Experts of a small language model.
Size: width 128, vocabulary 8192, 14.4M parameters.
Below are experts of layer 5 (counted from 0) of a mixture-of-experts language model. Rows are named router (the router's row for the expert) and show model dimensions 0-127. Each number is 200 + 20 x the weight over its row's rms, rounded and kept within 0 to 999.
After each expert's rows: "comes after" lists some tokens at least twice as common just before its tokens as in all text. This comes from a sample of Wikipedia text that the model never trained on. Tokens count by the router's weight.

# expert 64
router,214,218,179,197,228,161,188,214,178,204,227,210,222,201,197,213,243,194,195,201,208,149,185,178,198,203,213,228,210,198,191,176,223,197,208,169,196,177,181,198,208,178,193,193,178,205,191,225,208,209,218,174,222,251,196,209,163,197,161,192,166,222,209,185,223,208,214,189,180,189,202,196,178,196,168,235,189,204,203,164,188,193,199,216,181,227,179,159,185,218,186,211,226,231,191,195,186,196,200,172,217,221,156,217,213,172,227,222,202,188,194,168,198,223,198,223,219,167,190,194,197,220,199,186,225,240,197,216
comes after: " was", " is", " It", " it", " he", " which"

# expert 6
router,211,228,179,170,211,152,226,195,179,215,191,187,248,156,207,213,196,200,232,203,183,222,210,223,221,180,193,212,186,190,191,201,170,222,179,151,212,197,182,179,188,197,193,187,214,220,187,184,213,175,189,214,211,223,210,172,183,220,233,226,182,202,206,252,201,187,205,219,174,213,188,169,193,198,193,230,198,173,216,177,184,226,192,210,183,213,186,178,184,169,206,167,203,189,257,193,180,190,200,177,205,165,197,179,175,179,212,186,199,201,189,188,208,193,179,195,171,201,206,169,196,218,226,170,200,208,187,193
comes after: "-", " (", "|", " /", " Full", " a"

# expert 85
router,199,209,200,185,195,150,196,175,167,207,193,182,243,171,222,183,231,226,264,178,215,210,206,220,196,198,195,188,187,194,210,216,207,220,207,191,231,220,180,169,208,179,192,185,201,170,220,199,195,202,208,211,221,243,212,222,186,199,222,199,195,179,238,216,208,183,180,190,191,195,210,193,229,173,226,192,205,204,211,196,181,207,183,172,196,223,214,183,169,225,213,213,170,214,233,212,209,196,185,220,229,194,189,188,189,180,184,187,196,213,211,193,208,222,237,180,167,208,227,168,200,216,229,142,195,193,194,223
comes after: "|", "-", "==", "S", "===", "Pl"

# expert 32
router,204,216,177,187,194,149,164,166,190,213,187,205,248,186,190,206,231,267,231,187,210,189,189,226,201,176,172,188,189,218,194,212,219,197,202,181,208,187,175,211,192,187,180,187,216,211,213,192,203,219,232,180,216,246,226,185,227,182,206,172,188,177,165,239,243,198,214,179,214,215,198,208,203,201,222,228,191,196,189,202,188,200,161,198,187,227,184,192,181,216,211,219,232,208,202,196,206,181,198,193,187,180,202,164,245,167,185,198,217,206,215,193,209,192,199,200,184,204,206,172,193,192,190,176,222,206,199,219
comes after: " |", ";", " MPC", ":", " ·", "%"

# expert 108
router,183,210,206,206,175,143,201,204,206,207,200,188,233,213,178,210,226,206,176,198,183,203,196,219,204,227,204,205,191,165,159,207,183,203,231,200,224,190,158,103,195,220,213,192,195,240,212,188,217,187,180,207,207,198,181,192,192,197,257,203,195,188,222,212,203,209,191,206,192,197,193,241,185,201,215,226,193,198,198,217,188,175,155,188,212,200,202,193,227,198,221,218,195,187,220,214,199,207,202,195,201,184,217,173,209,143,191,211,208,202,193,184,230,192,206,214,204,195,185,200,211,190,200,164,182,200,184,211
comes after: " ", ".", "10", "00", " (", " on"

# expert 94
router,226,204,211,222,204,237,191,194,210,219,202,175,221,180,175,208,247,261,182,150,202,165,190,208,227,211,196,223,187,203,204,228,180,204,215,173,203,192,155,220,207,204,182,217,184,226,203,193,210,230,200,192,191,252,189,182,170,205,212,220,185,192,205,185,207,218,187,210,221,176,215,227,162,184,225,209,178,183,196,185,234,189,195,207,173,235,231,217,204,203,205,215,191,173,192,219,246,202,188,201,212,201,198,202,189,196,232,200,201,188,207,204,220,201,210,195,205,219,191,219,195,180,216,147,216,221,205,193
comes after: ".", " of", ",", " that", " with", " for"

# expert 39
router,224,211,183,221,219,141,190,173,192,230,193,213,198,194,203,196,203,278,205,198,159,197,204,195,222,209,207,217,198,222,182,195,208,199,223,170,179,189,181,224,222,211,189,228,189,202,226,188,229,180,216,206,213,219,213,215,181,204,206,172,183,264,226,190,205,181,200,199,219,165,196,178,197,183,194,204,204,202,208,161,187,198,191,181,195,223,229,187,188,211,191,210,203,233,207,167,220,181,183,205,207,204,178,205,207,209,218,177,203,211,215,200,172,181,187,216,234,183,197,203,203,229,174,172,232,232,191,213
comes after: ".", " he", ",", " He", " and", " that"

# expert 113
router,177,221,207,215,234,161,187,198,200,236,211,201,223,202,190,208,243,199,210,164,207,157,192,217,178,222,200,198,201,229,218,231,205,228,193,158,203,216,154,177,197,208,189,221,176,227,182,225,190,229,205,192,192,235,211,196,171,199,185,209,188,206,212,203,179,185,197,207,194,184,209,205,202,230,228,215,188,195,206,208,243,206,151,233,192,206,210,200,227,209,208,209,202,206,194,208,206,212,193,188,221,179,195,169,177,173,232,200,179,206,192,183,199,196,205,176,204,200,182,235,162,216,234,149,202,175,197,176
comes after: " of", " in", " at", " to", " is", " for"

# expert 74
router,217,206,208,189,202,213,202,195,211,210,199,189,205,179,225,192,237,280,195,194,207,217,176,198,200,205,205,177,195,188,197,229,205,200,202,197,190,186,156,157,189,210,187,187,205,188,196,212,209,179,208,180,213,271,228,214,160,202,196,212,209,221,221,246,220,180,196,178,184,191,194,206,183,204,176,253,209,207,207,210,189,197,205,204,193,214,204,209,179,201,160,195,183,188,221,176,209,208,173,186,199,201,203,232,188,181,191,194,196,198,222,186,173,207,209,238,170,205,213,183,224,238,204,153,212,217,197,194
comes after: " a", " the", " first", " an", " as", " his"

# expert 28
router,178,180,228,212,201,160,187,213,192,204,197,194,232,218,182,200,203,214,184,221,201,236,201,228,238,235,217,221,205,203,163,205,208,200,224,181,207,198,180,149,207,218,215,176,175,249,185,155,219,184,188,200,218,178,176,185,223,200,214,233,203,183,213,219,225,175,188,210,191,213,189,233,177,211,199,217,228,185,214,221,194,203,177,194,214,199,212,203,215,169,184,207,209,177,226,228,190,185,193,197,205,201,220,152,204,173,160,208,205,184,168,212,226,180,191,201,211,197,220,224,210,200,194,153,216,193,180,203
comes after: " ", ".", "′", " (", ",", "°"

# expert 114
router,194,185,210,160,204,157,184,189,202,224,184,173,232,207,200,180,221,243,188,199,215,227,227,222,210,193,183,209,201,174,171,230,217,205,211,163,221,189,190,176,194,207,181,196,177,231,207,177,207,197,193,197,241,176,243,206,189,213,205,228,188,199,211,208,217,171,185,204,199,234,198,232,197,204,196,194,189,180,250,228,155,194,168,193,259,214,224,224,185,197,187,187,208,204,210,205,199,177,219,199,187,214,170,190,214,194,181,185,192,181,195,227,231,190,192,186,203,204,178,195,189,160,186,185,190,200,205,222
comes after: " ", "^{", "°", "°N", "-", "_{"

# expert 18
router,195,202,200,201,189,147,183,197,178,221,203,170,240,192,172,199,180,198,157,240,199,200,204,211,202,189,182,227,192,196,174,220,190,194,208,197,193,227,154,144,203,218,214,195,215,236,195,166,197,179,186,176,200,204,186,208,206,166,220,194,218,157,188,224,208,229,185,210,203,231,178,211,186,213,198,191,199,229,198,251,187,194,163,174,182,227,197,216,209,214,193,189,186,191,222,185,215,223,201,199,195,207,208,172,226,151,174,192,217,185,200,187,226,209,189,183,216,201,228,214,198,197,202,201,230,186,204,220
comes after: " ", " |", ".", " −", "10", "1"

# expert 9
router,202,207,218,195,182,173,179,188,200,200,191,152,243,195,178,193,212,214,173,197,209,182,173,224,196,218,195,207,171,218,183,207,165,189,175,174,189,208,158,170,206,219,205,206,188,223,184,212,205,202,189,204,184,230,204,235,186,217,237,176,175,208,193,224,201,180,184,236,149,170,166,205,186,189,191,209,198,230,204,222,220,198,166,184,183,220,211,176,233,205,209,176,180,209,222,178,221,218,182,192,218,203,200,171,217,166,203,219,192,210,197,190,197,195,229,175,206,196,199,250,217,198,204,174,197,211,207,243
comes after: " ", " in", "–", " at", " for", " ("

# expert 91
router,207,193,204,175,192,143,205,200,193,194,217,200,216,159,221,187,178,220,228,188,203,193,166,204,198,211,194,201,184,202,216,215,200,191,166,150,172,155,168,156,161,205,212,174,172,196,217,266,206,170,191,190,220,239,206,202,172,209,249,199,185,230,204,203,181,202,207,159,183,185,182,200,196,190,193,204,202,199,206,201,190,221,224,182,198,199,204,194,185,203,213,208,210,201,200,201,171,202,201,193,230,184,200,205,216,204,208,203,224,211,220,204,162,188,220,235,191,204,221,203,239,221,210,176,215,215,201,204
comes after: " the", " The", " a", "The", " an", " his"

# expert 61
router,240,210,182,175,215,193,174,195,150,206,202,211,205,162,239,192,221,235,171,198,187,191,165,210,196,215,234,192,181,175,156,211,191,182,196,184,170,175,163,182,200,225,184,203,172,185,207,224,219,201,209,215,193,228,189,188,172,225,241,206,219,197,191,211,192,209,224,208,186,168,191,181,206,223,219,225,203,224,191,229,201,218,191,202,192,226,220,176,160,208,222,208,211,219,207,187,163,198,185,187,217,170,189,191,212,209,205,181,194,223,226,167,195,191,218,239,179,197,209,193,214,232,214,179,186,194,188,209
comes after: " in", " a", " his", " for", " on", "'s"

# expert 79
router,187,216,216,168,199,176,196,183,148,241,178,165,196,205,184,170,217,265,184,192,218,203,200,224,208,191,180,182,198,207,197,197,201,193,233,162,198,194,172,194,220,190,187,204,200,166,197,204,191,204,220,168,201,210,227,230,198,191,224,169,189,216,209,248,202,221,218,189,207,234,188,196,216,211,180,195,208,201,215,236,201,204,175,201,183,186,186,204,194,212,186,207,195,184,190,205,236,182,210,191,171,204,205,147,224,185,187,141,210,178,208,205,231,203,209,189,201,213,224,184,218,202,219,211,206,190,203,236
comes after: " |", " ", "0", ";", "20", "1"

# expert 101
router,213,211,178,193,212,199,195,237,216,175,216,186,182,181,185,179,200,239,212,173,190,141,201,184,201,203,211,218,205,203,187,205,213,234,184,194,206,179,181,202,224,173,206,190,206,210,165,189,201,217,231,196,197,236,227,199,145,186,219,196,157,216,215,197,179,201,207,201,215,182,218,184,168,190,210,201,211,190,199,188,203,190,180,224,194,183,176,167,200,214,219,213,233,189,215,197,219,183,207,196,199,195,179,184,175,110,206,193,216,196,219,210,170,219,212,205,219,202,199,197,201,214,210,149,224,206,202,205
comes after: " as", " to", " known", ",", " served", " was"

# expert 109
router,181,180,216,211,234,172,204,213,180,221,211,169,236,179,178,181,237,194,262,188,175,202,204,228,222,218,190,153,209,199,208,192,192,191,197,186,243,183,176,203,197,183,172,199,192,199,174,228,207,223,205,175,205,207,194,194,164,218,184,191,211,190,210,218,208,212,230,232,210,208,193,210,221,240,203,199,202,213,219,205,206,211,190,203,195,229,193,242,208,195,172,188,183,224,191,199,197,201,173,199,186,204,223,165,185,176,206,193,170,196,207,197,196,163,212,174,193,202,207,226,201,187,207,140,208,215,245,207
comes after: "\n", ".\n\n", "\n\n", " |\n\n", " of", " |\n"

# expert 67
router,221,204,188,213,206,127,172,188,185,217,206,207,217,188,222,203,192,209,227,192,157,177,200,207,209,195,234,217,196,209,204,204,200,210,182,185,179,173,177,198,215,222,205,225,173,193,234,197,231,183,234,192,219,233,193,198,175,217,227,203,211,241,203,212,200,201,220,192,220,174,178,175,182,175,207,188,225,196,193,170,222,188,176,194,166,216,199,154,220,197,182,221,197,223,228,175,208,199,188,171,177,165,177,169,214,187,210,200,232,225,231,214,180,193,192,208,224,205,228,185,208,193,204,198,179,221,181,198
comes after: ",", " and", " for", " by", " while", " to"

# expert 120
router,233,219,173,239,219,139,204,190,193,224,209,216,227,172,209,213,189,274,200,200,164,188,173,197,181,219,191,229,200,217,174,177,206,200,203,183,183,175,160,187,210,199,181,214,179,181,217,224,228,186,206,202,208,212,220,202,183,229,218,179,207,264,218,186,205,184,190,187,209,178,191,170,188,177,199,196,206,214,202,177,194,191,200,196,184,229,209,178,185,205,195,223,188,209,185,165,208,191,205,195,175,199,193,200,230,213,231,187,209,207,204,185,180,192,174,218,208,190,214,214,196,230,174,194,204,236,191,198
comes after: " to", " and", " he", " also", " not", " they"

# expert 86
router,188,215,207,175,195,164,180,190,179,242,186,173,239,232,212,195,210,230,210,218,200,194,205,196,185,179,190,189,205,245,188,186,208,207,250,189,214,195,175,193,179,186,161,188,226,198,198,182,177,224,219,221,230,171,209,225,244,194,222,169,210,217,224,217,212,213,217,175,219,229,174,205,214,229,172,209,201,211,194,206,198,228,185,202,176,213,203,221,225,218,189,191,187,207,222,175,229,225,205,189,191,176,205,182,236,150,188,205,221,202,168,195,190,211,215,189,181,211,219,193,199,186,196,167,199,212,206,229
comes after: " |", " ", " /", ";", " ·", ":"

# expert 98
router,197,236,227,213,172,139,195,174,194,185,212,189,260,191,185,187,220,272,234,213,251,206,210,231,204,186,210,217,187,172,229,209,207,184,209,162,219,213,215,149,209,187,198,185,193,183,184,212,179,210,236,189,198,222,205,201,199,191,190,210,204,215,209,204,222,176,183,218,208,191,176,218,207,210,247,200,174,190,242,218,189,216,181,201,187,225,213,202,196,199,192,197,200,181,212,199,182,164,195,215,192,221,190,202,174,198,217,215,196,202,183,205,199,176,192,207,218,204,209,181,192,213,185,191,195,189,215,203
comes after: "==", "\n\n", "===", ".\n\n", "-", " =\n\n"

# expert 127
router,205,187,194,206,205,152,205,200,196,197,197,198,234,171,169,194,236,258,221,231,201,182,162,216,200,203,186,219,198,177,186,218,214,174,215,169,225,172,184,139,218,200,204,223,183,227,191,180,212,173,187,205,224,213,189,205,205,209,232,200,190,148,209,201,239,215,220,198,153,192,198,222,185,195,209,201,205,230,192,218,206,198,187,179,201,213,208,185,206,189,204,210,197,203,202,184,216,210,223,200,201,201,195,196,223,175,161,152,196,214,210,209,216,180,177,193,213,189,210,209,183,202,219,185,181,249,186,209
comes after: ".", " $", "00", "0", " £", "″W"